config.toml
num_hidden_layers = 8
hidden_size = 192
n_experts = 16
experts_per_token = 1
d_expert = 288
d_shared_expert = 0
hidden_act = "geglu"
moe_layers = [0, 1, 2, 3, 4, 5, 6, 7]
router_score = "sigmoid"
normalize_top_k = false
routed_scale = 2.0
balance_loss = 0.000495
balance_bias = true
scale_expert_input = true
init_std_router = 0.00948
lr_router = 0.000912
num_attention_heads = 2
num_key_value_heads = 2
head_dim = 96
vocab_size = 8192
norm = "rmsnorm"
norm_place = "pre"
norm_eps = 1e-05
positions = "rope"
rope_theta = 10000.0
rope_fraction = 1.0
qk_norm = false
attn_scale = 0.102
tie_word_embeddings = false
parallel_block = false
init = "trunc"
init_std_qkv = 0.0346
init_std_o = 0.0
init_std_up = 0.0346
init_std_down = 0.0
optimizer = "muon_variant"
learning_rate = 0.0142
lr_mult_qkv = 0.4
lr_mult_down = 1.5
beta1 = 0.95
lr_head = 0.0093
max_grad_norm = 0.5
warmup_steps = 200
schedule = "wsd"
decay_fraction = 0.632
decay_shape = "cos"
final_lr_fraction = 0.0
batch_tokens = 65536
max_seq_len = 1024
doc_mask = false
train_tokens = 285100000
max_steps = 4351
dataset = "wikipedia_en"
Below are experts of layer 3 (counted from 0) of a mixture-of-experts language model. Rows are named router (the router's row for the expert), gate (a neuron's input weights, with its number), up (a neuron's input weights, with its number), down (a neuron's output weights, with its number) and show model dimensions 0-95. Each number is 500 + 25 x the weight over its row's rms, rounded and kept within 0 to 999. Numbers have three digits each.
After each expert's rows: "raises" lists some tokens whose logits its average output raises strongly, later layers aside. This comes from a sample of Wikipedia text that the model never trained on.

# expert 12
router:528514482487507532455528466447508458491550510511483496476472500502459477481542461505508534493536491471518512505476463445535468530528470535515505490490540509487506516488486489494505496472516486493487491470466521455488549485512476499502514464513470501444496537524495506516518489528526495499
gate1:520472506499505515466495492451468516506486521506535437557482550506501504495545509486520507449517524477448521502502498511505490418515484522475520511502503490509505483476503498512521541488512489475487528510528537462486484521515490454500499480527484536494497517507522530503530504528511499492
up1:494539501537478548531476504510485512499486477515494494529467484505576534491458539496500503483507492531522511504540499529504482497536457485498513524474517479509512494474484497511519479508545500496458541472540492503450481447528489510498473532522499494501498494457537508486466517466496513492
down1:520509470488493511517504540503533458478501496511479517498502561474534521528491564491541436469469545476480534538494486499528521508490486512482503514514505523473516538479512533485513459456490492548502498512485503530486468504507527532460464517502532498504521584476514526536480490516507535515
gate2:510507487500510472474511520524497496504478497505517484514515529505483501506499510539533562508500490525477533501492512445513510469540549486474521485470482509422518491499481526489505473515501515486476499507509482485492481516474478490474547469495438497572524529483511508484545523541536503479
up2:476543493522530472479536489490510482520495461514495489481493517493501502493543503483524503545473495464523488506491509547459475466526435510502523522501527535499462513468494479514496517522505562508506516504526481470523486443509498471505485463478448468467501485503482491512543534501524476490
down2:477522475497537514486560461510524482517492471498506493423489531467485520504517556498519515526471513495506506496514487529504472477472483523506457541514492531542514530476497515517504472475512506506514521499503543510505478467531453490530518478494542495495511464465478486504506508526504520522
gate3:522512459509482496517498511498482504533490491501486467496547528509493479460545529486515478487528496517548492447501496516497507510472520522509519528526516544502506539495503536491528493488498510520519468522492487494443483504506451509491528557486455467517494510514525469533481510498489549499
up3:516573508522483517501516483515505555429502483484497521525496490507507473496514483474480545545449493485537488518549502506509537510511500485515477477510510445482516492485580440499489580517512487511517488519527526524495478489541566521461519520517519492483536489458478482478541529496519497508
down3:542492473514485512492466478512513510512510491480511471494470495519494471537500512479503559499538466490488457481510504467490508470482466505495518481575478521485493529532505524439489514510504532509500477505514514532526498465517477508515501510525518528477523470519463513537484559508503523478
raises: "\n", " and", " |", " (", ".", ";"

# expert 4
router:537530484469519506489521476478489475496549516558489480475496479499449486472519452515510532506533496482517523503486475460507493536520481532534469480472512492445497521517514501463517477460519486495484467496462542438503550519502458521499481475516441503460483522509492530521545514514513481504
gate1:496559500504501488518515485456483514539472477469543487518496522478521480475473460536507499459499470475501536466514538525520505425494462514473506515520490480488465477494459505469544499492532481465491506470536533462463518492517492496528456488517516538535479515511506509449509481510501497469
up1:470521546515447515557511496470496514554499409490516497500468519483513485535488497529461485488511465487528494497519557509522515468523455539521500512461511468521487482485450479510533511507550496472472540507499516478480505490529484519506496518517506477522499516460518478478452527469478526488
down1:523518487477482479507463527503528497460544478519457493520496537521508530529534487499504438459489529479463540511505484519519533488517483519480497529560522512493512495465523500479512517510504520534491509521574504526502523494516526537503478547491525519486461546466502526515494448495494485498
gate2:500535471497515525497489527503466510482465425489473484543528506506512480528547504520534530542536509506490523475498516428482520479495531522469502488506499489430500499480510535521481502485547515455514506503481542467483522480467460513513518486507477482515497528477525519483545508537547490480
up2:503500527517518493487554496483560485501485538506497507474507457527490500500503465456504508484467492497517505516496486500479475475536485491499557511491495551540490521509477485490517529519519534521518523540523439518491510494532499478518534508500503510516497535460479450482560520481536492509
down2:486552454509486506482510500506542524532487480491510515476496522481500528495507482513494496539498478519498490491531517490493494466515487522511469500480497482493516494504493524531480511472487515546504492535473556501476509534539453513518494454475522488519515454493493515506546539504518464503
gate3:523545474517488512515497484537475486501512480498514510504538554504513487488547486509544480496509530513511488468513490481475500490516508518516477469488483499556472544481510518505513509505512565513508440510448522508483489505494457502458529491472525474523500476504543451551478536481475533516
up3:553506480556494485514502482493527513440493500505483466526481456494494467474523466495511516520476479545512508515524521461481496501549452477464511522482477485469529441486566517499487555491510493476490465502544513499493516485472504498477524477509499476527495501500485472467505511510506516511
down3:517467514520516499528474469495519526498516502498524496487478518542474469523499488481516595501479488471491499545528514538481485467473489502509570513561473511510516510478499558477537478471495516498487441487531487504520515485474506461455487487499513506513509481471463512523467534526457504466
raises: "2", "1", "0", "3", "5", "-"

# expert 14
router:512526484508499525496504455454491498516548508518483509489489470474474507489520455532535531499526492497529508535482462488503491543486485533521482470477509509460498527508481485474495497486517498476450486516497550469508549516498456503521471477516500527493461501515448530503499513499508482501
gate1:473494478506511561508537511448498512521525492492521443509476541473508541492498473499493506469518494499470529493501504514529477483456446526474532504501500497458454508476496496472512506482493489486498533537537515469472480474494487460534492475517487505524508530501489537453473482531517486474
up1:491536503521465550530499521495482532516505482502498474532472529534521502536475551494477489476539493524509504519514473511511494540468434523536505536471505477508483479514482466483511503520536509485463518518479554477482476485519471499512513513503501462512505490446519490414462529485460518482
down1:494522493516514486491498539460523477504484504492483512501489507530529519512537518488530476468472507499549530505458537524527523478512493483509508508500478506459493524467511527483499489482442506480462480518545506542498513469497489521518474511473468475485497546471521506543505454506498513481
gate2:503509491476525499461471557517529511491454484462506521519519500490509491520491491498478548487516485551505505478466525495494493482497506475443528489477496490464507531487554527485464508499479507467487495496496525484464507516487511497488526465473514481513484559475503525494554507539550525479
up2:492531501509552503468562477489535477485495503524485498468534503508519503493561502489495482536472519493503522521517514512469493454555483476493543519499528497478533494487500500496506491529542545539515506528497468468508511472521482456515525454528495480491499498488472461518545560489534458489
down2:476545478485497507499497489555528475506511486512517471435496489513552527514513500452525487521511516517487472515521497524481496482462495476522527474535491454507514497506504509470492490486501504547529510514509554478494530501509473490540534462474527527453502504506505500474544516506542498501
gate3:520508486508493461520509479488486530495491486489485524469526534529514452454561547502491491489497512511558467439523470501473513525506474456505535464531511496487480518490494499471521489513505510520536491510493526459435513504509474490459509540472498491482488483516538480495471508483529516490
up3:517531482510491488500461534550478466453496517519477487557511444512506507483495456485524495572486478526528490512508512473514498475466485517520441478486489444504538484488499497510535546505518448519509520482498509507468472467493477510459521503490547454529497502481528521517524500493511509506
down3:516473540485473511524504469458525502505516502501496466521485542494481472514521514492468572512510500509513505515513481490459485465481470484504500513523522525490525535453533501468498505499468528486475446500525507502519521497527452507477513532471526477468496481460478509544497506501497506487
raises: ".", " and", "-", ",", " (", " |"

# expert 11
router:510507476475518534497521477484527488536566525549519472489470491471480462496503437508523540502531495465518503518524458449518471530530498517514466485467538508483489534498504534478505475458514479493484494499491538499503544505506477541488508462500477539462488515526460497527526546535514463491
gate1:481506495530486549502517494477479522515499519521555433536520504460467514461484489526518516482509456500486471488472497503523497450503452501492469489483492493516457493491508522443514514483512467468484535553515530460494489470506475496513528479493501518468526530459527523495507502531536488482
up1:518512519529494522544500493469499551510507477502541488511473509490523492479455524543498507504508471492531473496507506512497510505510455515527504485451527473514485493472500457501498472516532494488476547561513536484477479488504459508472521536481518469516517503424513507473493531502480468497
down1:524536447474463475518492513508548498506509473515496477499505528525524510509472522471499464493466527465507473482508514517514504506528479463514474531522494530478493505506472534494494487439468488510496486510559475517490501521525500527507460534494460511479478550450504504504529489515502521529
gate2:486495461489532517498508512516522506463475460482509507537510499496484509513491510495511529504516489485491469481488564483474536497543502506477514490450526516482477529467514510522499500489498505466522495499542514471450538485470519508485505527502444503528489561445511518499544532509513493459
up2:479554524502483454498557492491496498523508496486497512510543469508521454487552484478555493540486508491514466512520536499469499466508472501483532526521519520513475501511520532505498540514497516492534502488510494491461500481501490461513544522487453478476510560478470479462537540477494498510
down2:501517482492509515478503488504523485488525472482539506427485520484522510474556486487533509522506519507492503487558497497472500489461476491583472495507484489486542524487535519498468542462493524521546502522520533471482506464537436485540511448466512489469549463534533480491511483486491490523
gate3:507557486502513457506468477490482586518490524500493457511516525531508471433513496497512497476531540518544439439509445501484481526492495468509525479558465568505512510453466506465523529478525479522478448481476483493477482474491493524519506538452500467492497477478531500504479482500490523527
up3:559535497530464484507524476551471518441496485523503492554496491508501468490504484490524496551495489544486483495504540485492502467516459484495494509463512457487559508451542491489496554459507458503515511509500506547490508493501539506465539541502507509509476520506467477486531510477492545510
down3:542506502524469509500478497501511512510544528507498507510518518521478468496507496498491571462477502482416510535521524522469493481480470517498515512546523517497504471495502530440469507485524535488503470478480509517523497515506507496490491552523482521479499465498487508514476537505511506505
raises: ".", " and", "-", ",", "\n", " "

# expert 13
router:504576513493522506496532484471529455498557521505490486505478512490492464496530459510495508463506507496521525523494461475506498552497469526504474515455514526475474515502528519502485451468527477490485487530469521460496534511534467534515455489512471506492495525539466478505537492514510471487
gate1:510524514532478527453532516460486542552509515525509444544490569450480512531504482534509529468527486493499486488471525514502538469495473506453494536490486496480473500482503534487508490485512482487477555548513501452502517498511479512495493480507551509479479512474492504451514510524496508496
up1:488532510559499541526522494490492556500468483525522488514444526482509499515493516492543503462540517496514474474499510485501547484503433539493491522446503490477511487468465471493525525520515521488460557510483506443476512481523469516504519514491492472505453498491521476451452516479483501496
down1:486490506487503514479462511507537499513530484469510481496501495492488521493510502492537477469447514508538507520505538512496529473530478507543465488527487532493504504492527502518515514487485502476439470506542467525508498480507485547485486521505485482530486545461521538505492500464488518471
gate2:475537481477534485474504497486520504484461452453494471552526509533532489521516521489514546543535475500493537519488547474515498477527524507462524492493462529488479516474513544491467494466518515428453484520515516466450515498475487501489518471502497471537505524468497537500548535525545493470
up2:484545501506522527486535512458550493512517515523496522483500471514486493475550476476522503562471518512502527497470495522499489509518479522495514497501516513494490467506481509504500519518511575516519511510508450482483507466561465470508510476511516482493485504509505462490534553452540487499
down2:456573493476499490523541488497512476505508501487509488451513474513530497519523463456505491487498455507510523464548467481503455455484459517554502473494480468548546512512502495483475491468522513525524501529525522499501511532503451507514491485504529515484529476537510500475521541487509493490
gate3:540541511485533524517491473506478548496518497504498511494510489493511460470493502489500504505508507486564492448516488465472508530517496489503542491519475541453483517465486496520560458487567490520516472535498507517492493469505492517471533537484520456493520498507520507515481497479482529495
up3:513535448498468483514518507532489509426505496494459456543513477488473505538507476528512497549497511526516481524489536518439496466513471506513457482429516435543524484480520498485490534473520498511489500522510509526503500518476528491491540494466493499496529501505456488478526505498543511525
down3:505493512496499512521506511467511525481544506485510450481503510492501504479487491505489557464477518477558493497538476492468492457499481510493514507553533536526462508507535509446470508519539504514499450478520526535528486451549490493513522545542509513493496486497481504494464531507504476497
raises: "-", " |", ",", " and", ".", " ("

# expert 9
router:530548494494505531463500495465501493516540507518494517485496490438451493513516481483512507488549526474541525501492438491531469519530489539516516490486533512478487519496527503495489517461508456516480493498501556475506548507541486503535499483519473490488502528516489495485536507523510458490
gate1:472517494512501514493526540493501541532537518514500470526491525492542484486491520516508508445537493479493485470522519528524495443516474492461559505489490486475446489484503504464505522485488479474471565511530550465501466502503469458539472491509489468504503532515466544478528497518489488483
up1:448546528549485497543503465494468540517472468528506468536466509475546494518482506504516475486515532505529494505564510482492529467508457535498487486452509476499502475479483464469491532534541501517467553516502525483494477505521493507506487534478483454477490478462479503419501549463509509496
down1:502510508467500506496422551477545504493526489488492510537477488463524538501515527499511438466495547472515517519466520541508514495503469491515514510515493517475500544483514501521504539481464508500466489494511460535513500492495530495542493524487479500515510536477488496510490475504473508478
gate2:471511474454494503501493508506520529452471481503472508544507509542484494515494503505490503497516520499472524486492540472481526481537534494456523512477506528483498526492515540466497507472496511453468488467539554462477512504478485495490520506491493486532485514472513546508564521510552529454
up2:478526521527518510504499541482554482506515494518506506503471506504488491526545506446548502517476460472513520514534493504483475471550510541504504536493504510493530514504501485472483527568532530499498501523471456487515488467514463470516489499490480503476494525490475449478550528481493455490
down2:483570492462483512481530491515507465517502524478500502436496491535515516523524496470506490453524481517479494505518504476515478474442457499520502490526483493518517502511511524454464492496514505502538479536513508500477540448519470499481524454465512513503517499517485500492551500501501502537
gate3:533504495495503486511516500535496516488523454528510511485587542532544533475557550496501513476503487445536489450470505533477518528520492516519490480530501516472524525476481500503518520555501491538497464514539527490479493516505439529492535511502506463539480489492548518517473521497509539505
up3:530533487538463481505497494517469522408527520480483497559472470493487459531528454502512488550495473598516504469494507493524500512503431484482491538511481453518526482454555519475495548472517491490481494560514516542542505480507534484475528511504526482502481493485469481517504517502514515529
down3:537484519507482475533494489498522535505557500472501490492486487532480459496512468479505545469519484523464485497494514491478476477455458483512514507560474487518453520487530535451536522505527495501554505523509512513516501476556499513504492546510504499483531497457481494526514518520451505483
raises: " and", ".", "-", ",", " |", "\n"

# expert 2
router:532523477486536500471527473484512475520558524532463481475482493480476488499556422511522528510516507475502522520500466479533466534532492522502473487486535503454492523513512521474505492449496452509475482483469556490493542516533462512482499479480484516460474507522499518529530517499484491487
gate1:480479463495504491492530490479487535546518498475563468538489508481544510483504469508511517459529477477476523536507524492549494461505500506469490530504504504504462493473463527472505522478526480499482530502528505453478503508513512463528510523488527508489492532517509517486477516534500472491
up1:520503507513462509534519502505503510512473455454511458537486511504540515485489537503489480473558460513518527542550524516504508473501482521490494516483528512456487485463466502497486498533520528509474519508511506506490494507501488509540489533529494492486500494490535433464464482503496504510
down1:507520541476510517511472528468524496475518471525488478533557519486525492538476485485555473468511512482488540534505526521519518529517481471493471501531504490458504497495507514508491548482460500533509508517530489552467501465492493482508522513487473481504476565516512514503529439534514539545
gate2:463538500490519474502505500502505505493496472480486500547530506525507485537492527513483518530530511515492499500498528462523533455529503494453505469477497529439484509506469537452513514474483461495452492496530497475426516462475477513503518511498516470522485528495531486511541478519545529489
up2:510532520506537498487524506481521487495505495497499536494526490499510490500565502459526518528502512511517515504529496496467488451567481518480531506469481523490517491511508528513522515507531532496482510499526453478457484451518498453521512470502475480498511509478476495486578528483553448492
down2:495564475478519529514489494455499491507533479485484493448507513528529492520537455456512486519519507540527515479519473477503468454512500500519461476513483513490506477505513509463484491526470505526491486521557525484483498466504475480517516468492509461526509479509469508496523561501504499502
gate3:541532481524482477484504479518478502502505448497495493502537502480491473481521481520500527491483504501530472429505486508514520522501511505505508489517489544522523559498528495461554499483502502548520438440510519500447456503520482493487524532479482460511479482470541504555490522513493510490
up3:515501463520485464487503519517507482423508507508489503557466474517497453525531474497507524533477490572519519513469560494473490509525460509492470541481520425516533518486543519499519551501501501517503485530503492542478500525499554491479531475510456473531532490507485464469535534493506509499
down3:512502477542476515492483535498498510474546499529521483456472522514502475527486542491467536522484491489457488492474484549454474466480447487489511478525480490486518539488525539476507492488509508497524448474518484507531490482552488498474475515521519491485512469481497496502514520485500474457
raises: " the", " a", " ", " an", " their"

# expert 5
router:536514458454500501513529491510514488520540525531483474456494468495487486490538460481514508473523488511505516495487450482516506535522478548512478479483497521467477527484498512496504480457487456477456494487475536474497544503533461521491492453518467507470488521516471533510529500519520464460
gate0:502508567510538509507511519561533513473536557499462502508461541532534508515495474451540466495451533496499516523513484497470511490484480509480501521512515489517493497451534516510547512507447506531490555523518523512491524472536411498524479560521513475483459506509476480530490493505497517470
up0:487467499474475478484515474531499461491481495465497471469483534481480515509497572484483522459497541487503466482467487540524461468513457486517515498545448476465457513468518512513504479516507438520466498487522492489492513486505491480481451519496457500526458522497521502479499540453514531536
down0:453473519544554512451457479488487523521479515539530462494481526526515508478466493509480457518511490535551506481491472489495481498489521497470482490491500472488477460510484504512500478494542573493482482500491537485522514527464468505501504541519520532531505502482488509535501497502468472448
gate1:491542483481473546477518512491503505513472470523543452539493558470508495480533499522533506463539481496490523469499527503511498457495473527496495512505488496493469476462488535454502516445544454453479533516522511459510494482504512511489481488517536531505503514508513499481524486510504481485
up1:518510510555496502558529521514470551490508458499527497525450515474543469491506518528495474501507525523509472519497518501489509501488482538528506481463489472482501478469468508470518508493524494483469521492518522515473493458512469519469468512491482475507494523483536476472476559451488477482
down1:528517469489490491519472545511509493507515491489505483517503493497529507526517532476523454465502515544485484545495507495488561474496463494512484536536483494465486521456502529490495486504483512500504486449514467537496517488534507506525508537477458512484492513463535517517484499490480500497
gate2:495530512495482506501490517515537492492438467499490483539503484474505483540512517524503523504470486507504529470486518451478510483517517488467525484495518516482509503520513498481502495498492486489478501518552517500476509500452517533489482512514467485526483509496519551514535506516518496452
up2:489539466523560469505558505485558495488517490502501504477506499505531498487536468454534507511508497497479516521506484510471484504509489508509550524523516534504499518523504514517508536521498528493458515511471488457475511454476480483508487516516485485491467506450501494469526540503526476514
down2:502555496483516503488508509504511536530525499505527493442494486510515517497521477456549512526516535510524512501569492502497490487477496519511497481509484499532491523490513478512496490474471530510562511516499535519507517485530450458530497504507549473511533460498514521496540536482500502523
raises: "-", " ", "\n", " |", ".", " and"

# expert 3
router:516501498479520523469512447486491462529552547525516482474475482471494469478564443496500526511511482479512544532509458461542481500522480513522489516493540525432499517464502492485524480501507495484474499489490532480518554524513459491492458489504457490483497510520492514529527493489506480489
gate1:503509518489509502476527503501494513517489519465556454542498499480543541482505492551497528476555492488489479459491487509521490475495447514477528517504484522488432498491457505486504515470486458489492539538507519457482476483496529477534482479507542534516508513518492549429519476508495490448
up1:482530556525482447554526474491528515517481473483520458538469493532556491489469520491483480489531495483509476481528495502500498492479460503507454518492507495506497452498477499514504503525545508521469522481479535484510466452513509520499487504467478494513500486468513495444471518468492475475
down1:509522471509509474487465529482535479489504499470533487519496534490549504492507514490491468479479532512479518529525493486531531471503479503554498525524477486469485524490469521521497485483491484534481458478543488554504486501465522503519494503460495516479480544474565492544497458546469516522
gate2:464512483479516516475465523525517522487458493518463512459521505518497461526525556490473519531555489523484531514501514428506514508540541489476502522479464499458474515492540547476510490494509496488481524535485522477485497498468519506516534503520509489539493497485478495464544486523512486478
up2:502557530516497490491501476494558470498499501511474529483496523501524482532533461491554526514473517494517503545520508519505492509525455520492546486526528560475475488502488524486501526582519551516464498483525445491481509486495483475505473464488452471478467521470497484502542566459504524510
down2:496552455507503529489530475497516464504492516501511532454503526518550523451545521475536486476512494491481487506516479514476528480490453491531496487521527527516520517472506498474486524460482484504555540531532498477503477494553465486521497470515514521500487451511466494510556535480525510477
gate3:508536490525515495521493486511481510507526518534488520482528510511543457446521503496510493532500502493545474470534476521484508488520507478508520512554510537518505500507502482488519506522498496494535474555524553497455488488529468487499501508458471486509530483482538490503512494511523520520
up3:532522480534463504486521469521478511467450515488531474547480484485485490515532487507495510564449525530526515517479501478495502510516498505486459482463532454487513483446535526488514522455521473499499480531522474542514489511500516519469498505525515524513509534494483509488508516506488509518
down3:521523513490479475520484491488490520494518498521497471501510524524503486520511492481519579497502507474458503477478464493469478478469470511451493524579499535544494505457471515473506472522515528515487468476503518533506491464526513499472488547507515495484518476466493519522502501503519461470
raises: " and", ".", ",", "-", " (", "/"

# expert 15
router:509526465486499501469513491490489487535523514496478495480493467457477454479554497506501531502524509497525524496469480486534475534479475535508492480486500519470510517510519533478559461475537510504472482499452539482489540513554465496520482484485477523486478522515462504515520507518512485474
gate1:550513485514487529480549518470488515526502499480539450526537507443518535488535487525492524492543506508474495504522501528522526440541463498500507506494514478491454505492493546483493496469538458506481547478483500501503496479512502500506508497547517500528512484492521503482463507523492486467
up1:503515501538481515525538488493471541492484472487509486524462535480546518503454470496512480484533509511509476497528536493513532489554477503512504506483544485523482479477479495494482511517575485506467520509509527503498498457527499529475522547513481484515480450476548478464446536476500497509
down1:497516482477523474489448540505521508474503478510482486472481529503505504499486540483518425488479546491529503532495530558530556469507516500519492544510518499481501534473515510522507533492467493488496490472537480518510546491493510513497463522486496512516465553494525501493501454494468525493
gate2:444522477501522486529495551530550474500459482484471485537510477509498487536518538480510513510501499518470526501469503450523511518536507498475504503476482501488518503499481541458535514487509505476450529519549497486454492474485493526489500508501483511541448503481505537493566527524542491525
up2:511523546505520500488504474462549497514498475502490516492500515495499444526543459503534530532496503503490515514520526501475502488549517497505522526512543540513491493519489497478474543550500555538506514548525483490533495465509496478524511500526479465489463511480484481475500526479531503514
down2:507539503493479504485538489496502481511504477488513499446475518538513523484551474489481520481540525524486500454500490531484483491486491491541480444492541472509552531450497491481502475510470502501523517522546530511504487496506423496516494489501502485485523483537509501498524529489516506511
gate3:536505484510519491511465497448453506513493490490457511516505506529529485447513523499497486499511539502547503467479474512524490507513498489526517509545514535469488481504502535473528494497526452492536462503512505501452495498498486500504518535503479467526467454494539482534489497521483497468
up3:513521466532470494504512504540489497472496485491480476549467503515486446518508457494517499543480488566529452527512493507496501482501461491500480509472532462517522465451502500477503550503528507522498463542525489520538502509538519499460513477507500499557499518483493434503576509519507503510
down3:541525522509501490493484493476528529518518501471513488476472544529477462481515466474477523499520437518508486516492464480479494499484451496469527495518496519487511528483483515474493479502527508525507499498536559500480477500540460516507522551514497493464553464482468535483483542554496461488
raises: " and", "1", "\n", "==", "\"", " ("

# expert 7
router:543529500453531488496516453475505469531545527553501486482492476486479453483531455517500526489529497484522521512489467485522465544512477507508478499486512507473487517475501502485504481457544467491489493504480526416519564509518470523489487470509491526492489519510471495512519478509536480489
gate1:475492483496518492488514510489518522494543512463530455509498543460515520516513459506503514465513522458437506527483506513529511441536426518480511512465496511468472503463508523471514505485479465502481536476540514494489475498513497495530446502521526466533461493511500508472488485507518505475
up1:501489495512530485515476508476479565488500479469537485478450511482534543509452484501476534473541500510507475503518533474491504469467490526515477507471500488482464470477509498514527497502522476509453529502521539500463466467503479523490499505463501466500492477476465475454415525474461499509
down1:490521481496524484516483541530549515468512468536486484513538510470523499522512549500505484454499505495464553539512541520521523488518492515529463507503505492464506543463490533484480521513465490581453466494511482524494477502524526515520477507482479500524485482486534508496519473491479543524
gate2:476521506487501507499519523470532526507476482514506452549504487509480489490485522494488528530516472491494494502487509493527534489508500485433543481481475534489513521508511522480483493492509537485464529486478516461471533498484489508479545476502494501533516542483514513487517497539517503485
up2:468517476498545489522510506485533501510513513513490517491543506536506501544537493466527516520459499516525517500531503484497532479569465526472524514495509524484488475506530498474506531505500501481521538482522494495487509457513489459516504491525495493478500502451464485479554542454504479506
down2:466548512458514476521500483510525487506501440513492499476503527530485499513527491511539506499490487559489506497498461494505490482478477508502474496491462508527505462482516499496528490509501537516526512543529522478478517495519430485496496454506499503487511507524521481507549522500514517481
gate3:537504497485482516502487461518457504476539489498464496517518492505499484455526499487494544513508531502540460439489461515497496524527491484521510468557491519494503536521497486456487510488521515551513436509454503556495497457514471528511553501464515449530506490471539472542493474518481475518
up3:544549510525472463483489526540511521447493473524492498542470511488499476512530508483495518525476509526533503531493563487486459501515495497500457512491504475489527482481549488494525592476520469521490506516525498505478471450523513520473519511457491490509541510455512484513557524515519482529
down3:539463528514487510483448491480531486514531478501496484458493516493515471515500496485499575538507506484490464455534519502479494471484471490543526506554487489499509471495519534455492509501492487500493464484541481522483510505537495534471498542515488510499513508511500549511467482524459497518
raises: "\n", "==", "===", "In", " In", "-"

# expert 6
router:528544499455516500502507489509510477478521517518490478492450457500466491470502461501514512499533506492496510513509448495539478537527509514522528495485512493462505531491500510502521500456519456507451468521495522488515556549546478523494490498518478520457477520493482497513528495528526493492
gate1:519491514497484533484490510474482557502538496500526498520476561488526515500492471483484536467521489485488513472501494503496481447529521504492520496487506493515478447489531528486515511503499474464462535533513519477510479511521529478542489505556530514502520504507512560457475519500517465517
up1:488520504547497509548507505512448571495505475529577488514482528456534535539504515458499506466507506477526483501505484508492524539497484495550494509463516486507500463461475510495512479538553518483471526493490534491473495449499482503505504534538508484488496531480530504489471543452500503508
down1:505576487478467479493480578476518483503521486519481502503501516482523538505545508477504456470471518494530517497486529518518547459529479517503507514480506509495518562468519546527485514476486466517476458494536494543486477461501537537491483512502492502483480515465550504518470505484484516519
gate2:435513504488499485507466516505515510473489508495497516550520511517497480556540509474493519525507461507467548519481550440513514498486515497440505518425451523465501496491501540495506518468527530478481494486536521471493488486473453516493543530497487507530470509467490523523547524544514511482
up2:503561506505533487494530498483545484482516490504501481501527481493529491493539497489513529522475482507476485499500495483462490475549481502500526510505504529469512529479540509509522533543508554542490491530487475531491510477505503499517506490526482480509485504462491489471572502473540469479
down2:483550470478520529516504510560539471500516488475496505436495498512529522507503498468500494503499478527520500495536467496517504479496445534549482449512456513516490470510468513482476533494482497528539493536493536483522498502511463506522513447490510499512472467511523508525546491494511493533
gate3:529538476504503460531463478495486511487515501504484499515501525472469492459483493474511480531496539484548492461548452497518502473507544511504534479557468525500511536518513511485538508531493499502507461535544483510446488499490475495485545506476495495513505520458519519502492526488495534497
up3:548505488546464499502504482513488557427492472495493468562448462482510458492513456487484530536473512555514499529487523476488472527528460504480491510480525432498524451466543518512486532475520493512508477529513537520504471488511525486464520464503512451549504486493504492489504533517532495500
down3:522480548508516519508519492480473520505566487486524507481520518497512502521513477479495582457482437502467509469500485511460475488492472508519534517570479528517543543482494526473526520510496460500564449475467513526516500474538475489494498496505527510490500474495482545526498531535491492493
raises: " and", "-", ".", "y"

# expert 1
router:527519476475506508493504461481468479487540537530475443463498460502472479481520461498498505519516507485512499512500447479542466514496488526512486475450514538457472522518490528486522491482521471488468470519487542451508533502513427506486487479500459539483487528526488494506499509500515490499
gate1:484507469524506540463547504482500538506510483494556485527527542487500494496536485529457514490504469501451486492506491527499497438521441527481525505485487498471462505514503518502475498439510468480489542512502492489491469499525503475499500515497526532490516537478504557479478522511511472448
up1:482506504546458512531510513497480524501471474486525484527479516509532527529479487528474517503500500472508515549557484495501525476508440520527521499492489490496492489492485501497482506500563493520465545492518510494513469489501487512476470494484539507477459508440521495460437549485485489472
down1:492529481481501470493478577513514502499500500499483514513525504488539506512523547509507494490476493506496513540532506511500529464502468498502485529494475504482492549482485522547493507477496497516490501505524440531482484502484553516498458471455470506480513528448525514506476429498517523541
gate2:468510457508548480481482532505519509484473509510461497494514481476489488527516538525498492514496489534472495460515510481516514458499512494458508490503491559467506502472487524488485506469489499463478502522530519466481496490480487499540566504489499482533478499490510517511523492546540498470
up2:476556500486508519500539515460542492518474479515492526471499527514511458525525464475531490495492525492513498510511512508486504485542512533489531517489506499475482509545500541508512548541479500529512487528519484521500487450498506508498493480510483467482498489472475469469545555470499493517
down2:472563520473507507456522479537475495547509493523499508430489502502552511480542477455517495524509489516493513441537504491479484467457486494560472466508470517488502488509492508493502522510488546493529487500507507489472498472532457494483486492491518513527510438515487472507564502507539442506
gate3:551516508488549484510499486531483532500492502497490488503525519510524472481505514500522464487504489487558486461523478497518508515558514479489518497513498515514556539481505503475513554532496488533530484478552519555483492503507453533494492488509477481496539501487528442500484474503481512494
up3:521524496515479478529473543497491538442508507499497501532477508513488412491525455510499518560492506575530502521487518504490472504484510480487480477479475460510499459468537490492481532487537486494496475547491515481515512506492566477478536488502550503532464499524452498531547496498534517530
down3:511466521493507479527499479488542519448546501513479470491496528494454471488499512507481546467498485488494497486521483510458445476463448526524517534539508494502474537474518533451514518480474483504493450465526520527504496481537502474474508555531520470482503512468492567486513521524467497507
raises: "-", ".", " and", ",", "y"